{"num_hidden_layers": 11, "hidden_size": 224, "n_experts": 128, "experts_per_token": 2, "d_expert": 256, "d_shared_expert": 0, "hidden_act": "swiglu", "moe_layers": [0, 2, 4, 6, 8, 10], "router_score": "softmax", "normalize_top_k": true, "routed_scale": 1.5, "balance_loss": 0.0135, "balance_bias": false, "router_z_loss": 0.0001, "init_std_router": 0.01, "lr_router": 0.000375, "num_attention_heads": 3, "num_key_value_heads": 3, "head_dim": 64, "vocab_size": 2084, "norm": "rmsnorm", "norm_place": "out", "norm_eps": 1e-06, "positions": "rope", "rope_theta": 500000.0, "rope_fraction": 1.0, "qk_norm": true, "attn_scale": 0.125, "tie_word_embeddings": false, "parallel_block": false, "init": "uniform", "init_std_qkv": 0.0423, "init_std_o": 0.00974, "init_std_up": 0.0423, "init_std_down": 0.00755, "init_out_by_depth": true, "optimizer": "ademamix", "learning_rate": 0.000794, "beta1": 0.9, "weight_decay": 0.33, "lr_head": 0.0103, "warmup_steps": 492, "schedule": "cos", "final_lr_fraction": 0.0, "batch_tokens": [65536, 131072, 262144, 524288], "max_seq_len": 1024, "doc_mask": false, "train_tokens": 1085000000, "max_steps": 5125, "dataset": "wikipedia_en"}
Below are experts of layer 6 (counted from 0) of a mixture-of-experts language model. Rows are named router (the router's row for the expert), gate (a neuron's input weights, with its number), up (a neuron's input weights, with its number), down (a neuron's output weights, with its number) and show model dimensions 0-223. Each number is 128 + 24 x the weight over its row's rms, rounded and kept within 0 to 255. Numbers have three digits each.
After each expert's rows: "comes before" lists some tokens at least twice as common just after its tokens as in all text. This comes from a sample of Wikipedia text that the model never trained on. Tokens count by the router's weight.

# expert 116
router:137121102105120136160138076157138132110130148104141154169145149108122133110115117109139109089112113115113145120144144137109108121127148159135143123114146137134106152124135119129099127142112140117112096154141105176142144128144136125126110167094101167116068116141127109151101097165157144149091111127153117141168116151116137136092169174097111116164156153111157092140055139095125134139128098117152076146173091088110144156164148128134156142148153101132124156133127080140164127092060131120139176146097096128086115117106142149130105106120102126149177114134123135163150113079092140112116119097125174143135139143159181175134149183116109138102151127126119139116134126121090113156111
gate0:103141142158115166146139101118115110081152147145138134143116120117127129120104111099162129122106154140134140124125110145169156119143076104120135087153143104093142136165149123108096088169125156139146141120075130112133138173145133067136130138114124156157137147107160118135152136155165126139104113115113101086156105165127122151101133125148118114074128118116120116172134096147123122140213147097097127116160090089101134125145090080101123153153148170122130105131108101136126100133086162154118162110123100109118123109124096113136145102139111114134145102094121141136134126118190129107095092114135094119115154103103142103109135118074152169144120124154165145111133111178084174114123
up0:153136078150130158163117137106145119084133140150152139130135136146129125130154127085084136161135122127142203124099144140133117101135121111141154112109092106142185148149092166109113102175143130125132142117111146098178122131142141086138131123128104170140147115125145137124129172113105107131101146134105145100160128139116145159127155130149110146154139070119149131115127156133111179141138150064137090107123090105151118148156114136110131119147162137136139126115103137157142103159135142142156119111138141117135071097153079124122128148114149126104166128126149154151160148070143117107113117146129125118128146077076143097114163118126100106097163093131143131121165159131091157144209
down0:133162126148113126129112126105148159168133135115094156116179152078104121122102109155118142153158157141136173140151153196106140136147137120117140133139149125129140139117146121124177121094088101121124159130112125107121132184128144123112120138166117106129146133157185139126064134128131129096074164085168130147099183112119101104109134148130118137090118144150150099086137123124130127145173130098120113132126089127099143143101107141156134146103112115165100109128135087104139104175144152167168118105150166123126127131143083135186145102127151080168106110148143101149146162093088148123120096143122172148126157162177149152124120160136119110115142114127133144134134149146126153111136
comes before: " by", " as", " a", " the", " in", "le"

# expert 69
router:117118133120129144159155092141151122086138117095120175166119118127113131113115087135134129105102098117135134118158151149118148113131110153154156092102137153114126150114136097130141065149080177133127089176106110138152184146122087115110144145112125150127080171096132119141141129151153159144160132147150150135156107152118115119126153138147127109117169122140143141156143122121131144134122085119114058128146101128122118157152145118123154158130130148105107157094076106139170107098070144119158151111118115144101100122132156118147103095124119147117166095179070139124174106103110131080125138123151179158130122130141135165110131165163116114108135143104133114089152141113083089142118
gate0:130106145124144139098163064089144187163151155129064119134122126129130163124140118130144124146084094127090143125110110120136161128138119115133157130127110143130166141139123137162130106100107110117176133105119129107117085126136093074119138105143136144112118099115139138125139132155104136114095145148159134122170121120121105123136088120174090130146165109146130124127149082140139098114116146139102147140105148132154118173111085094129170110122158121111142111137119138117148113130159125131132126127119130099136103129132151125109124105139062106154177137157122116116079103158116151100097149111108089136120123089186111182158113144177112202097130145170097150131152120133123130189147
up0:129138127122147142137116122063148169148140179115078161105101102152172123101131096126135132135099127132090140150123137105117106142166099164124119127122097117128138161124135125143117153115081092133160114091107111112120101096147110098135175100146132141104098121108132123132143149122107134105096146107155139140157158121099105139145050113144121120147143112153130140147144107154156114146109149129118134090096174143135125169127082114130213135107145117093159128126111132143144132115133121163110136111143151084133131135129169135135138082131054112121162129120123148122116123137105128097099108166146112151099119116148110133166158133136129180066137132166091154151168137142128145169126
down0:117142160129141162120110130115109119083161131159157123124111146137156110072131132159122127174133129125095087162125099130117119062114083119163120107110142107102134143146105102164125121121132148124124122131105100135126140115098102120104089156116149143174125120140118137143140118119098162143146104129145104098125107157130141155144126165110143137142105112109136134124168171139102144121174098132141149144134133160102112135114104102138112135125163167170150133133158130143112136120091118135123102137080162147155151107163130165073091158151167159061113093122103109159120146109110111132128175115117122091140114160143188099143152161144144130125099165110164162106101147110160150192095
comes before: "%", "5", "8", "6", "7", "4"

# expert 119
router:152090152117131114153165102132112139082165124119104154148130118097080114124115093148153107090116115089108135146174165163099137106126128153126125118136165143115093161098129112100127086166115164135133105168113105136139172162118067117127130153082129141129096158123143086138134107133136184126136100147140111126145109170113135116111159168129099120116148127115150107154148114091153126142148084115117104141179097123149106141175139111157142155143127113130120142104105074129160119112074133126145149147106119139097110109127146117136119117093108150102171086144085146143153101098119132110126109096129184137104163140161154173112130149157140138096144140115128123087165132105111104124140
gate0:143095154143115122130127152136094120107098129129093141123174160149160083120141091107119133105138152157137110118162131164133101181146106147152174141103144124150146139156110150155178128147087121133158119121121146114136171106128089128119132177097138141124124112170140162111111116109139095117131156124115142164165117104148100125166105144128154126121138107121153152070111102137133113135120095123161124115151100119134133141154127160076146092105106124171145139102130115133118107142096168096141166135094141192122135124158107091123106091225133161133144138084119173126145150134119097127135150117126128092145137124110131163136112145099116128111145099112126152121143170130156164078120
up0:110163123090147149106125103125191136137140130112183103129103149135082181149074106148148124130126102105164120137072147069119163096128144118088124146178120151105105131104126121131113134105136130130092126116117083128105107141145132144128139109159113120160120134149086126138137124146144102157152158127089152109106132168120166115104132112091096098160100116160102108158151126127172104119126175150110128132137135126160137149112115091152131161137129116069129138170149121099133142102131113182110117104177097135117113105079085159114132170060139113122157116149150143138141108132125149106095107129132076168143139135140132119111160102109120148126124115150151121133114140115108099129139
down0:156140137114098132114058148087143137136131112156130100129171194129143147145093126137109166109151142131097132139138152141136112113117148113102108181140163134118164154140111111139142106122140132127148136098124098134157110134127130172128136113131095119137114107139124117135129133115120196152113148099106109193116086103146160152105103102124144142194143100076136097117137132090174102138087144171111115116132111123134121125120173083120148132102100148128103153102163158076130110178132089153097113144139118124114105150134131116135123095123145143066109138152148103141170162163134120132164145189136137127123142130095097123127123097131134117131131093130116098144146087102128125119093
comes before: " |", "–", "),", "–19", ").", "–1"

# expert 34
router:142114138114145134149163096166135128126130122140074138164104136124093096125113100135127113119108126096106153134161158148111118135127148142125155116114138133118088141134131118125140097120113167131142103128101106142146159166122096081109146117086091132120070115146140103091138114143155193151153112197137127125150098156125103131134141115131116134113145129136180125173112104132158139170134099104129119122166120087127131158151142122151147131135171114101082179092070108109152111110070138104152149167097119157072117101148146127136108089134117129117165119160091120141165084105083138130110113122108144142120122163119132153121131138151111133110151150110146118056148133107112109107132
gate1:132168131084127169103186114115102123057092121139140132104097108113108121125115132120125114139119124119170097098077097117078175152113160122127112159125128155100098152078137118127119091125133085113136079122089091130135119110139162127109127115122165130167140145104116100105125143130127138124142101096156188138126143174088170109149142108129115113174126115129134113115164166105106153089182140138133102072136121128105142173160146127161143166118142137144139174136156194113114095128099139154142147131129146168107152100128105147131163151143101098126145121144091149121104137117111135125139098099147134084096129101138112153114160128123147153135123109113135114138122120135113130151116
up1:137091121136141104144100139139149170168173110124113140152130105135142149125136122128125131108135120139134163169194156157161113126120069148139135101118144091170141088164135130094144133136135195154133184129202157124143159145116086138157125147113115122098120152126119154156107094139124109119109151134097080100142120109133088163112102147110141123105173137138135145138129108148124107161100091149135136163117152120156102079098123114088169092157125109121125103086114082127130121109160145101134151149155120090127109152140154123113129119139139148109135126104150098142116120112114118115142167160132128195169137162122162123127076129138094123151161130148122137112122148117118115090126
down1:131103148151077138129087103156170136153125140118145156129134082093148121120193099140114118132152140146162110128122175103119155102093137094179102090182145126106166137121181085142107154137120107120114109131117100151169160105113115144126089162102088130154158132146119184126127169121140116158107147145126154112127102106098130114106116174134122092115123112120135116082121143144162091116126154122119144169134107132130135114130120133123147092107135147127121090122124119100150113134121124074147167120130116164130113175130189118104144158107104136154107104141156150148131124139119078115141130115151092151103157104169134122124121163130161097172128140092092161142163162136125125123115
comes before: " the", " he", " it", "inal", " she", "rom"

# expert 35
router:140083136097119126121178094146121132115152126127118167165131152132087137109118111138157128117112088106121122130136153166124113131166114136143134119123148153109119150117102107109104068128097161166121099148099128148115159141114096081101166143068112141121092153124122090135135129124131176150159085153130123126157109140119130128108129121150090125146163134131171123137168119094148135149134090124142093126178108133134106155181140095139139142138150139135115154113098109156143086101084128144160151150089114184114107076122123091144087080112148137104147114146097138147160115089088139090112117108105169109106143129159169143113147161171100137124156147129136129092146129106126122115119
gate2:149169133143157113150128082132132132136068142111170074115134126126152068159118112136150139087111107158184134159113168179105126116099115144132116172109117152099138148142142156168141138148167129123147121187103159151146137141115110127094144110139151146113129145122152127143122144128109126147109164098135155108133090102155078134145126133132090142146124133130164078154123144106128113153102137133093196124119081103099089149089085121140143080121101093149122108138124134087138159174117113129115140126096150077111104160153099113124145114120114135130135112138082113125115080093104151137145138154147103123145139128139124145155134126110140167115152148090122124130122127106126102163096
up2:114057129138099188099131165132103093129164126141101142160089142096126178132150130144099109188134184132093130112161100115164142112148132104132139103144147147133142127077123103119114109115125137120116163089173124099116109108138127139137102126097144122147116118113116124101141110103126125099148102101142097141112124172126155115117123127131161141138140147130069162147128149117127143083155153120156088132105137130147159097138160123110123159135142118114131154103145099169125078133146146125163163171135120158137151126126145133113112148110163118114119158114154161138140210134141105094110123106126143132070135116101102124129169126146091062158108112140148108119115125113118164109140
down2:160109127143138119107156108132134119124141130152120116153169171157096143098108146125121155119136102152133084116121079101144117134159147153124104133144068104127119165122148074162087139158136150102131145120132076138132116132145125162158111113116146186136126101122085106134136086123149102154120111126112070162082156126148160099126132159149148148082146131145161133075108118104130154123145159133121126105147110107100073114118098174149066105089088111124147157126110165121157080170137118131122137138137085166129153123149104155169110116133111160102125143141136137153128146103131151123146144109077127121104135131123137132112147143126099149154109151117151145166164117119177126134147
comes before: "\n", " The", " He", " In", " It", " This"

# expert 112
router:120077129099131130134177095141121140085113110143118142169152128116151131124128097127149115138121120100122129126154170127129111126122157121143126119119126153133100164110119136124097062149084175149150117158092096128144132125139123110119151162066111138114101143133147095127163105159128146142166118151146135135157115141120130116125166135116112116162146095109133126147120145100195105145153097098127073142173104131156114149152092104164153142131153144113088154099096102109136112095084136102137151158098111134087118120110147105159087103121083150098148097146104145136136078070086120118114129106132186157118125139164137137117130151144115125084155146112160107088135151114124108141104
gate0:121120133113150101147143128144157118118138109113144138155141095163094169151121136141145121142160137093128091075122147124105114132130138150090137158138129111110099107103150142162110148149085112117130110159141121182097128142146125152131134118151123087163125102213170122108105129127174128170141113065136133075182111145122144115057174128124137129129132112133123142101140142131145131127151137132113106141100122153164184141142147149101099135112096155134215171127098140142111093138137128116143108083100129138121168136163130161119082132118166146132116116139146146144156150113127145138142138144132177130157135079141152116124114155132124153126133131124111105113166125173142134147117
up0:114149189139162110103174136121165114129139088124140125168140130097120163143127149134130186147152105093126120089102156127122117125155144131104099099087125109133083129111119128156108110121119100133106100163132112184111126151120093163149127130122106110167109127147149109105110151161167121129128120122149141123160105139113099110064109117140124065153102113162119142114105144146125144122107150157104117114132100129127138120116139099088114121069146108126191145135148135141130119137128162116138065101093156125103140113100134138131126127096170116111101104134146130123187141133098125154086109168121129146119115132138161115150159137117165160110174130140090095124162179146132126129072
down0:137194111079093076135124124115088161105127115120102126121141159125117111113079091086125151147099126090124110113145150133116088109130139130123161121106097146109097139119141101128148127081100113101129103129132076111093094157152166144148135138105125122136095106100142133140131131148153115151128080108130136133083092122143133144102125124118177161109186108123145182123101111100099146149122128147151122159160142141146111148122117109175105071107080143123166138094104121147102124122165102102099156168153144149131154107141139119105139153107110108176197126128126139153127165104113158130140134122150117120127134119145090091142106122125111149162112098132148128144134093137159168153131
comes before: " and", " which", " but", " who", " with", " a"

# expert 126
router:146120158083167157135166094177133134121122155129131140156126127089114133102120075127163133112125101103128143125165139152138139111127145136160160122071144155082118128130137130094142087142135166155102104151155131139144152142161119093135119132097095127124122159119141108131136123110152163135128099126134122156160135168111107125118164174120120122151177115123158126156140113092170117132167133140116105127165125134106142144153125098122178146153150099101158160113116109133153132120092104148159161109117107170105119087143145117138107141118102170118149085150099159144176085078100125163136117074118154140118156142145133175094108125128120131111185121108140120109133122139084105109072
gate1:136098116104131124113107094139136122142141123126130106124135179180126072085158105090123122168138104145128111093115193096104151101109116122131148171117153153133123143111111092128139108138098124088171147093114147099094150105118092113157144104141124101085114102103113137092126182145124170130105111097136100145127154094188116123140084142110104170095139155137098102142121123129125129115117133121129143156149111138118112110141124124135129098128109156101126124120094065132190140138120168096125130118114123106114131116081100125116101139101112089164139120133106137127146140120079135131108145101188107140081108099112143146143094129146142157149087142160142085151134095121112161126128
up1:125115124083106135124095113098118122121106119130093125105102143146180048151117113125150136154139127158093115131124113110118134138110139165118134094113134120116142129109160095124118105097137110101153140142105119116104100123093145112145142151165140155098117170112166133115086159106140175099084094090112148126118146114160152137156130116146137149125102123112113096137094102150117121125128157136139124115143066118081131123152144116120130109086201158146130161081112103137137138148139169108115110139076146172135128089126139061101150111119110141120095102147156124099117101096137139097139151120124137160116097151145165092129121137124125165114127130077134090153168095120139117165158
down1:141154134126116098109132107118130121139137106157113077140137113084096069120161098128145123151177126131123120096144171126105144117128163096165122096085141173129119109129135153123141118101122166104142133109120132114148123134079121144187145113174111085191138099130087127092090174156153133163116158069114125153157164123125163137119149118094116159141132163155132088113115099182127133109117129100111151118090136120114139111136134178062146110105120142164082142138110141144126146138145155107126078124115114119110115137119107103104122092084137105154122144131129168139126119156123160105124132089089114099108161132100120160140106128143102136148147107132122114119132109145142133109091
comes before: " the", " to", " a", " that", " in", " on"

# expert 57
router:136105149113142122147142083140114172083152096149116189151133135094099106114137115113116109107107074146135137126155160179098128127118110127155138152118144147117112166114110101118107091164138155127147120121123107151130143157137097109127094133131101114129110161156143091076139140134157145171125089158145114138158124138118137103112149157131101116140143106128134132179114124107153124149104144120145097166151063105119108158166144126128146149133109126107081158090101121120136113087091150104127157163132128138089107096129154120154101115125123145126122083158080141161191101088094138105117121105123155163123150148178167170111146148142143148115132125108147105103140119095110102110092
gate2:130168112145142134145072113121139129160123120087168100122081115124137142159164093106105130130122126120137146126138129147121141132172138159111119160065114146121140096108121107114152079122100155124130131152108141124112125122116087176139127119119114125169144104117137108129151139160119127166123145084169115142107123131107093109130112154143123130099125110150123114113183094148140112155119132134095069140120142116133114116148100101123155074118146162132128104095085030121108104150105189129159135132093110139130184130149108136133117114168168123099134148124143131154133117076096113095134135114166124149112142113145169131134155103163089113102136127084132109137122163116091126145104
up2:110153171144131105134139130170182066105132117113130136167128163139117125120080145134167124105162135129097103138088102145125120137120120077077093096130142160120111146110128135081089141156133109132142145098115131157089133107144125162121160118128118159133112183101129169129108098086092145125156132165117116123129112149166156114139124122092100121116094139122150139136137137114162101136142121143158160107103172134087142148121127115164129142081126140102160108126115171166105106123151112102110107105145113088125086104124143150134134127102148150124128142123119115124093144128121087133116125151124131159135089188147194116093117120074154131121116160117130075104115127083157115114147
down2:131142085120147110108147123143132115152115157079130155103115152153155133097083114134143075141144157138132087147161105107164156137122185115170135101111142087121127114142089134134158147122125135114098132158122115131124083136089067100112086133087105123116149129127143157147112151167135153123079105165119118134124098151171089126127092095093123122123102108100122091105167156065100140145121093121171147144124135136105135123112137113114108124163125143113118104146117142136119125139133132156084147106101143149151123077109122178124116144165109106141092133141155160122160105093142125119144137151160167136163122177127125168108156145137143121148143129100098109147084081161121129137110
comes before: " the", " a", " 199", " 201", " 200", " 198"

# expert 110
router:169128143102149127123155097110128145115170145117115155164114121086122135117129125156138122123114104099111128153182157133128097076126117143115127104150183143107095163120147141111140106151120156152149072146110124163161149158139097121114131149110105147118088140167140111154115138153109160158130107130146143133163113132134129129103156156150116127106167133117153125167157130124134144138171098094107092115124110108127120158148144113147167118149129140121108167098118125146141099097098111119182153127112108160082125090153106132152080080138096156099171121150102150139163080096109124121155139105102175132152161143136172159106153161160115139117155124095130098090152135126072110127127
gate0:138098145145139155122166096141085111129060148132145134119107136111140172142120129149175123184111134176127102095119158118114094162153137138133126127138110119102130167157129122150127123128127130129146156087122135076137123131148130099133116136137145117159129125134137095107133127166134170139163108105092157110172118133060188152105130133144107118202133146136151124140114147139154133185134153129130132142121120111137127155121125135130125156138089121124127111143120135113193128117141139120090115136118113096102109105132126128124122122135130087144138097138115145149072117118139158140077096127116144171135153082154094141159088160119073113103121162166124094175125118119112134063114
up0:110133107116132120137121133130150181117154105118122138143163135166139106104120111109107100090163113099151148155099127135121169114119126120117142156093125158157132108127132135124115139185105147137086106157115128164136151120119122145134134137097103131094139115109101169139135141113123123119152147154139072149103138165146089116161114122125123148057143093112123126109169090099080110059139095117119139095153163134104141126150146110119147106144144108112130140094131109128073103121074160096131169121141120167138144155130130159135168154134120154108110152132125109104148139128111138112174137146157118059127134175120149136085157073138144143149119099098102170084136137108139103168124
down0:119121125088096152144121116111184131073133170142133126146099124154118173125097117214127130120124077108102161103103081168117121137124120154101137155108152120089133119083137133125174062117149165153105171104127124152135133127141092084116105118154124138121170128175131092099165144122144129098129144139187125145101132172124078124125103149121121126124134113098175133107115127162112117104102175103097105135141111084110098116118115123125128134174149137129119119143127161123117135139155132122160167141150170148134128117165112138117133122121147151132191111085124148139124105142146127146140088132141127109182124114109107129132140137124124157130143178121119171127132149120129141146119
comes before: "A", "C", "S", "L", "I", "P"

# expert 43
router:152113130088142156121170080135143152087109111119095172172133126108090131113119097098151126105114116123135113119149159115130124125122105111161166123114149132107112136094114119092120086148146150125122070141121132133121146133143098113134135145099111141139110153131167137115152111134158149119172100134160137146150111145120140147123162161145106127129136140111150146155122102116177108155154111156129101090180112134123135143147113075130136150144165137120120182121079098147129102098079148101143154118109090133103132126111165109155100134128110154099158090147087139157152092088117158125129133072122161142091146150143166163095139119169125142096190136123138122083131124111104119145072
gate1:155117096134086117160103132125114164134144098122141102142138110142143129155111172101150102113076150123122120174163103147118107125104090130126093132139139085148122144123127139157145105120140167164168124136114132152160124131106121148138153134086197170109118180128080118138092166147102120136097108142150099168137157120117139129112130151143167151107120122097097145165121142100191126092108093040145118118144128144141126128121130138132120151097134112124117143147161169151153136129130119115154151178127150118129113103125108136086134088125091080185136148145114133111171096168126109112141117138120128150127109144150097146086162117117129090150133106133135124123126153144152099138095
up1:116152103123123097126110139099128161116133077120179124145115083132116083121141154119170138118099150145130104133172108140125126125124096131141099141114140085148153124139139141108141094129145156153160125153114127141149105139120152136125160097125164168111138157107119114138101168170088114118129069118147121161124123116105139136115105144127136113127105144088094153141099135090160088132129118076099140081107120146139110121134106102115120145077143144092123133125170153111107107149140095143144135175124123120134123096081117134092153112109083098204124150147116123125152121140139101089161104149087092170098105162158099131092183120108143124159112099110150115136114177139152122152111
down1:162132134126089139078117100110117123146174113155131107136083168146141147115152122097078133093114089179139159127161140097134118151132142135166112103140124161130118159123146091131128134139129136113138134158100129116147134142176166129096166117086106108150083135153179135120109110099156136188113135105152098153121143157154139124107103099118128137093079113104155163105140076138112095108098109080142171078144138093111138137092149160129090081093155122150143165175144134125114128126169120196141099138121132132161167111105125123108118110137122143106118105140131127097116119123160118129103103128138135158093137160113114154117100121135133117135125117128141106151141106124122135141073
comes before: " of", " and", " in", " were", " are", " to"

# expert 2
router:130115145119140129139144089146141146119129081134118159187111133126141112125131110123150116127107098118116151109177141170142128121118146135156121120100155147105120162090120108142126111178097179124148106152096106128147158147130093102139128134062121159121106132124124091121131139139141174130145073158163135131140107136144118133115167132173117098142150121101178117136169142125109116145152088144113082117144131128127124139124136110114163139158134156134101168116096113111157090122101131100156177130118107154062102121123150109139088110135118139126142097167092137140168097115120149128104117087111184148119151134153143161106135156146115127088127143132106107074167108095071104105092
gate3:130107140106122104111122111131081153125129152127042139134091129102091140113105112166152111101130107124099061134093138141109106111153107109134148124142103111117122172091107125148116139132089105119136117123149094123136115148102102105125099194134097123128087106141141147139136133166136092133158130123126130116123132142120129099123062152141101139107147145155100153147088099101160107132171148160158155149125097105147131155131136124104167157113126092114131111106117121130150125058105128125149128126093133149093079105132135146127124139125097096119181070130140147133117111130105134116144148107099130093104119107134152178123144134134151167165185133098166135130116145130187139126142
up3:098137137138116102120141127126098143122167162123073091113094124119110098118121122148167147066122095166127094132129113084133112107149129105156153154153124137153130160094139137129151138136118072090146095098130078139118088163092116118146131173130120108115130126114145133147107158185115098110150140121132115134140150148112119103125076144118095163078120133154091155098091121110118135120133147179129183145124141110169121119117129110101124175126092082100099107119109129115149098063117126106111121106113134158122063127107113137106139149107090136131182117128161135137136119122144169101159149134111121090124130116109130179144099140110173136157146148145144138149115131128152126131149
down3:148110110098119082111123145099153121110139130121127108120128170137107109121119096158134119122152100156117114097146139161151128141128150152099137126137122080134135152096124145142127149140139139125088123144105096136138113142092076133144129156162110164126124101146139136092138106137156136129123154138106133118109156169124174134114117144090079111176091072155104126107082101124200113114165132098107113167151094097167118108144086122130103103118112075108102123125089135117143174144150088148158115155129121150094126114118133149131169113091141144103129131061172115156087110101128136123110155126135166116140160102131174139175132111108153106120170142106146173128134160123150120148126
comes before: "8", "5", "6", "9", "7", "4"

# expert 55
router:116085148099139110131150121179120142118128103137133179133120153109113122090111120124133132100127100111125086129192178163127127132141093153141105134136142144138132156109147137125121104138105157146164101129137122128140150166123077111154150132081119162139102143126163103111174107136164151149144097149154149119125122168135117154140168174118137084128141128112161120156152121119172093142112114110130119141175085103157114167164146099171153138146158099134092136099086139153126099116104149099128165142098081129104069113158149112177093121130117134127143093158111158121175099072076140140131112119133147149129122109141134148117122172121111128111149125121125104115140145118115091139115
gate3:091140150139096109107114147105148111116126140114071144119134138100092142109099158139153121129175122116125106148084128158102099174148090131132117134123153151093128109130097146063100125127101108089085142120123095170105105138108128132114127171108140120134137114087137152130116096104141119175149152109082133139140115150165112141122128140145108142099150168117127135103128143129095110141164056136138119156112141116129145114143113134100070128100120192088175143149154149124113151097123135126123140082108107117122160177142086145150128113111142167081116149108111101169120128134166126117117153107125124174120111123124168129099125146144151135158125138104111139059113120146146135087135
up3:104132145109120156076132144088116108148112137110106149114112162117086148123107157131141106137149132112122112152056115154063092147156092138137089093123107101105125141137127150110102089100111094093078163089086125142117091131133124145125099168117117128128151127088142147135147149109134126128126132104106118147150124115174119145126145120145074128084146144137113129112118160153113121112148107158149125115084139082137137139114113128101087134127126181116130122119166130165147126114124119113105091118123159150109169166101080130154113148082158127125137125092139127181121129117158144103118172138078119115106116122150126132148126140183141118182133125081151114102084103139115099107115
down3:146108123164162112093143115128139147125142125126105129135150139143095090097186113125144147141143126117125128138104047115123080116123105099109134129116163143148114153142121143110134138084119138146104141139151124144093132124129130092140134188124128139111103107140129152131127117112113109136133112112137173146127149147132103126070127150155112127104173120117109120113150125130123151143134130111126109108092121127119140105132096116122104108165108119123104127089109152153128165117045104117153111116120084118195109148101142105080141076109118145175132145124176144149091133147141143098128126146112128153057140104151147132123156147133145172116111145112130216147116109151104149185144
comes before: " of", "ed", ".", " in", "er", "ing"

# expert 99
router:164098123094126118115136082161154159107146093117126121154125106134116106110099109098134100151112091149128140162147163127073117141131125122121119117139154136081106155108123146109152077137121164144122096111107110142120155169132109109141131148135108136143087170145146138128170100121138146139126127107142140133175098121113152117119162148140092108127183130132173128163135128124155137142131110115152072135149117132144132147149114115091148132148138123145107174102131142151161103099106136094106144184092129159070109117118164122129119099131137146127150142136116130178166095108105154097116136071128182129105126161132174151111128120109121165104190103101130113102177125147084136144089
gate1:120101124077181122142135114106118091117153086106170140164097123160149133157108108133125145121122105073164113056132149132140133120120153097145148137130170122163096141131148081109104188151128144131121089141131130130120125160133116110131125139119106165154151139129120156160138132174147099100147133150123143134124108103112128116050126133120145114155072113162144123121129144114100121124126110145099093147134127092124123152107122133118118162150092120087134132091154063135097101106149119116113146117138121130101138139125106137215105091132122145104099098105156158141154144103104146118139124155114120101098146139138104129093162107140095153108136154086161129135106110109110080128130
up1:079159139165080131115140113116126166121111126120089132107127117119137094099132120151132127135149151157089157141145081120113133102137140152107136114112136158107149134152113151141107077118138148120155150137158105164123158090112132103111107139123105132117086102120164097107140103114098155144088108150123115132128141152151158140169116123179148115139144184103106142117123107141145146134142113130152164068167112172116115101160103100126136091098158149136117137178110173115151162147122119144152111175122100108137130110144177104089189140094092122121135139157120087089081114138121083143133114110134127156134083114108140133119106168131154114143128129159123105106138092140149163130179
down1:120141102104109142133110115138117152097165133162119120121108117178147138117108127142166156134117082114131151073178132158114136107107145176119158134148129117097112152112113125116140126150125126136093131104141123114102140146110112117127123094196138088139112160101114106080150131157110153142095063123094104116154117101086145133130173134080136129134114138150136134115144110165104136123150147091147140154176119115120120131137109099124107148138114170117169123116179126144105097142139136132127152093083116088191107136148111154147187152115125103098156144097108104117146119157122129095165121157128122124134109112086075090157116074092148146116131141150098112116154136105113156110123
comes before: " the", "ter", "k", "l", "c", "t"

# expert 52
router:142101112116137138134163091163138137089140106106129179167130141098105140110131114128162129115128113127102137109165153154132131106110114129140158123101146143108128157111112108113108101167104172154161106137131107146129170129127091104136125154079108169117067159124146093115143139137172168165136101128164131123172110119124107144114166149154114119146165134115145159163148133116133140144147094101104095136135105112121138143141157122119153152163151121122124145114099121136158091116088120086168165124110096161074116123138158097154085101136113140125153083179101142124149106110088148109127132098136175130098137134150140155067143157136115138112159131135129096068148133128085115120096
gate1:162107143089145125108152113130114141155113103110104119153129121105146096120108076123128126126122153106151130161153144137122118127131087140121149132124154154116119159109132110167146094121140163141115126159125113151196150114106107105112107147116113100163097145162109133101127087152103121104121093135140129140127111136130152113122150124140077133129177135106193084140123094106179113149148096131156099109172112113147109147169138107142136112124128123136104182106120104126145082111089147102133177166119119124102085111146122136138160147117119157127171130166114165149164120095094149135140111115144132180176127137152162170144127134152129137111140127129132119102204125095114070144158
up1:143133128148107141120100120128135148125171155147129113158154106135126121132156158121093158123139145111110164132148111133110168145154053109103141087121159147162125113105088143124146128121142115124140106159139137101124152114174126122102120103058153122080133145123107149117104147116125188106109161107125120147178113138121128155145142119152107157120157140120132123190116099129150117128115089115184128129110124112134108153188145151145149139111113088126151114088132163122143116103119165096094145122119123122126111111090110131136129142154170093119109139102131094122097143073096168069140124102161154126132158147134128119139130123146173064131124115148190135135124142104107098147168
down1:113166173102133105090176150108121104161123170086141121111155121136134098110130170102110143148126137085170112121164152152136079144161137170130139080123068115159150140163140075129121102141116136143121130128106094121132123091109163189108107132119127139108091119134127125163130128148130148160170156150142138107085146120135092114152138132131122137114138130127083153137140136119142094105107105106100141100119146122124104142141137147134129095137126075103209131127140110142103156160124156157166138124177125164148131103123117164113126136158114144138150126134125213118117173099117164119127158101120111123112112112124103125129091128132131134097138131141164131139132117095150076135129
comes before: ",", "th", "5", "4", "0", "1"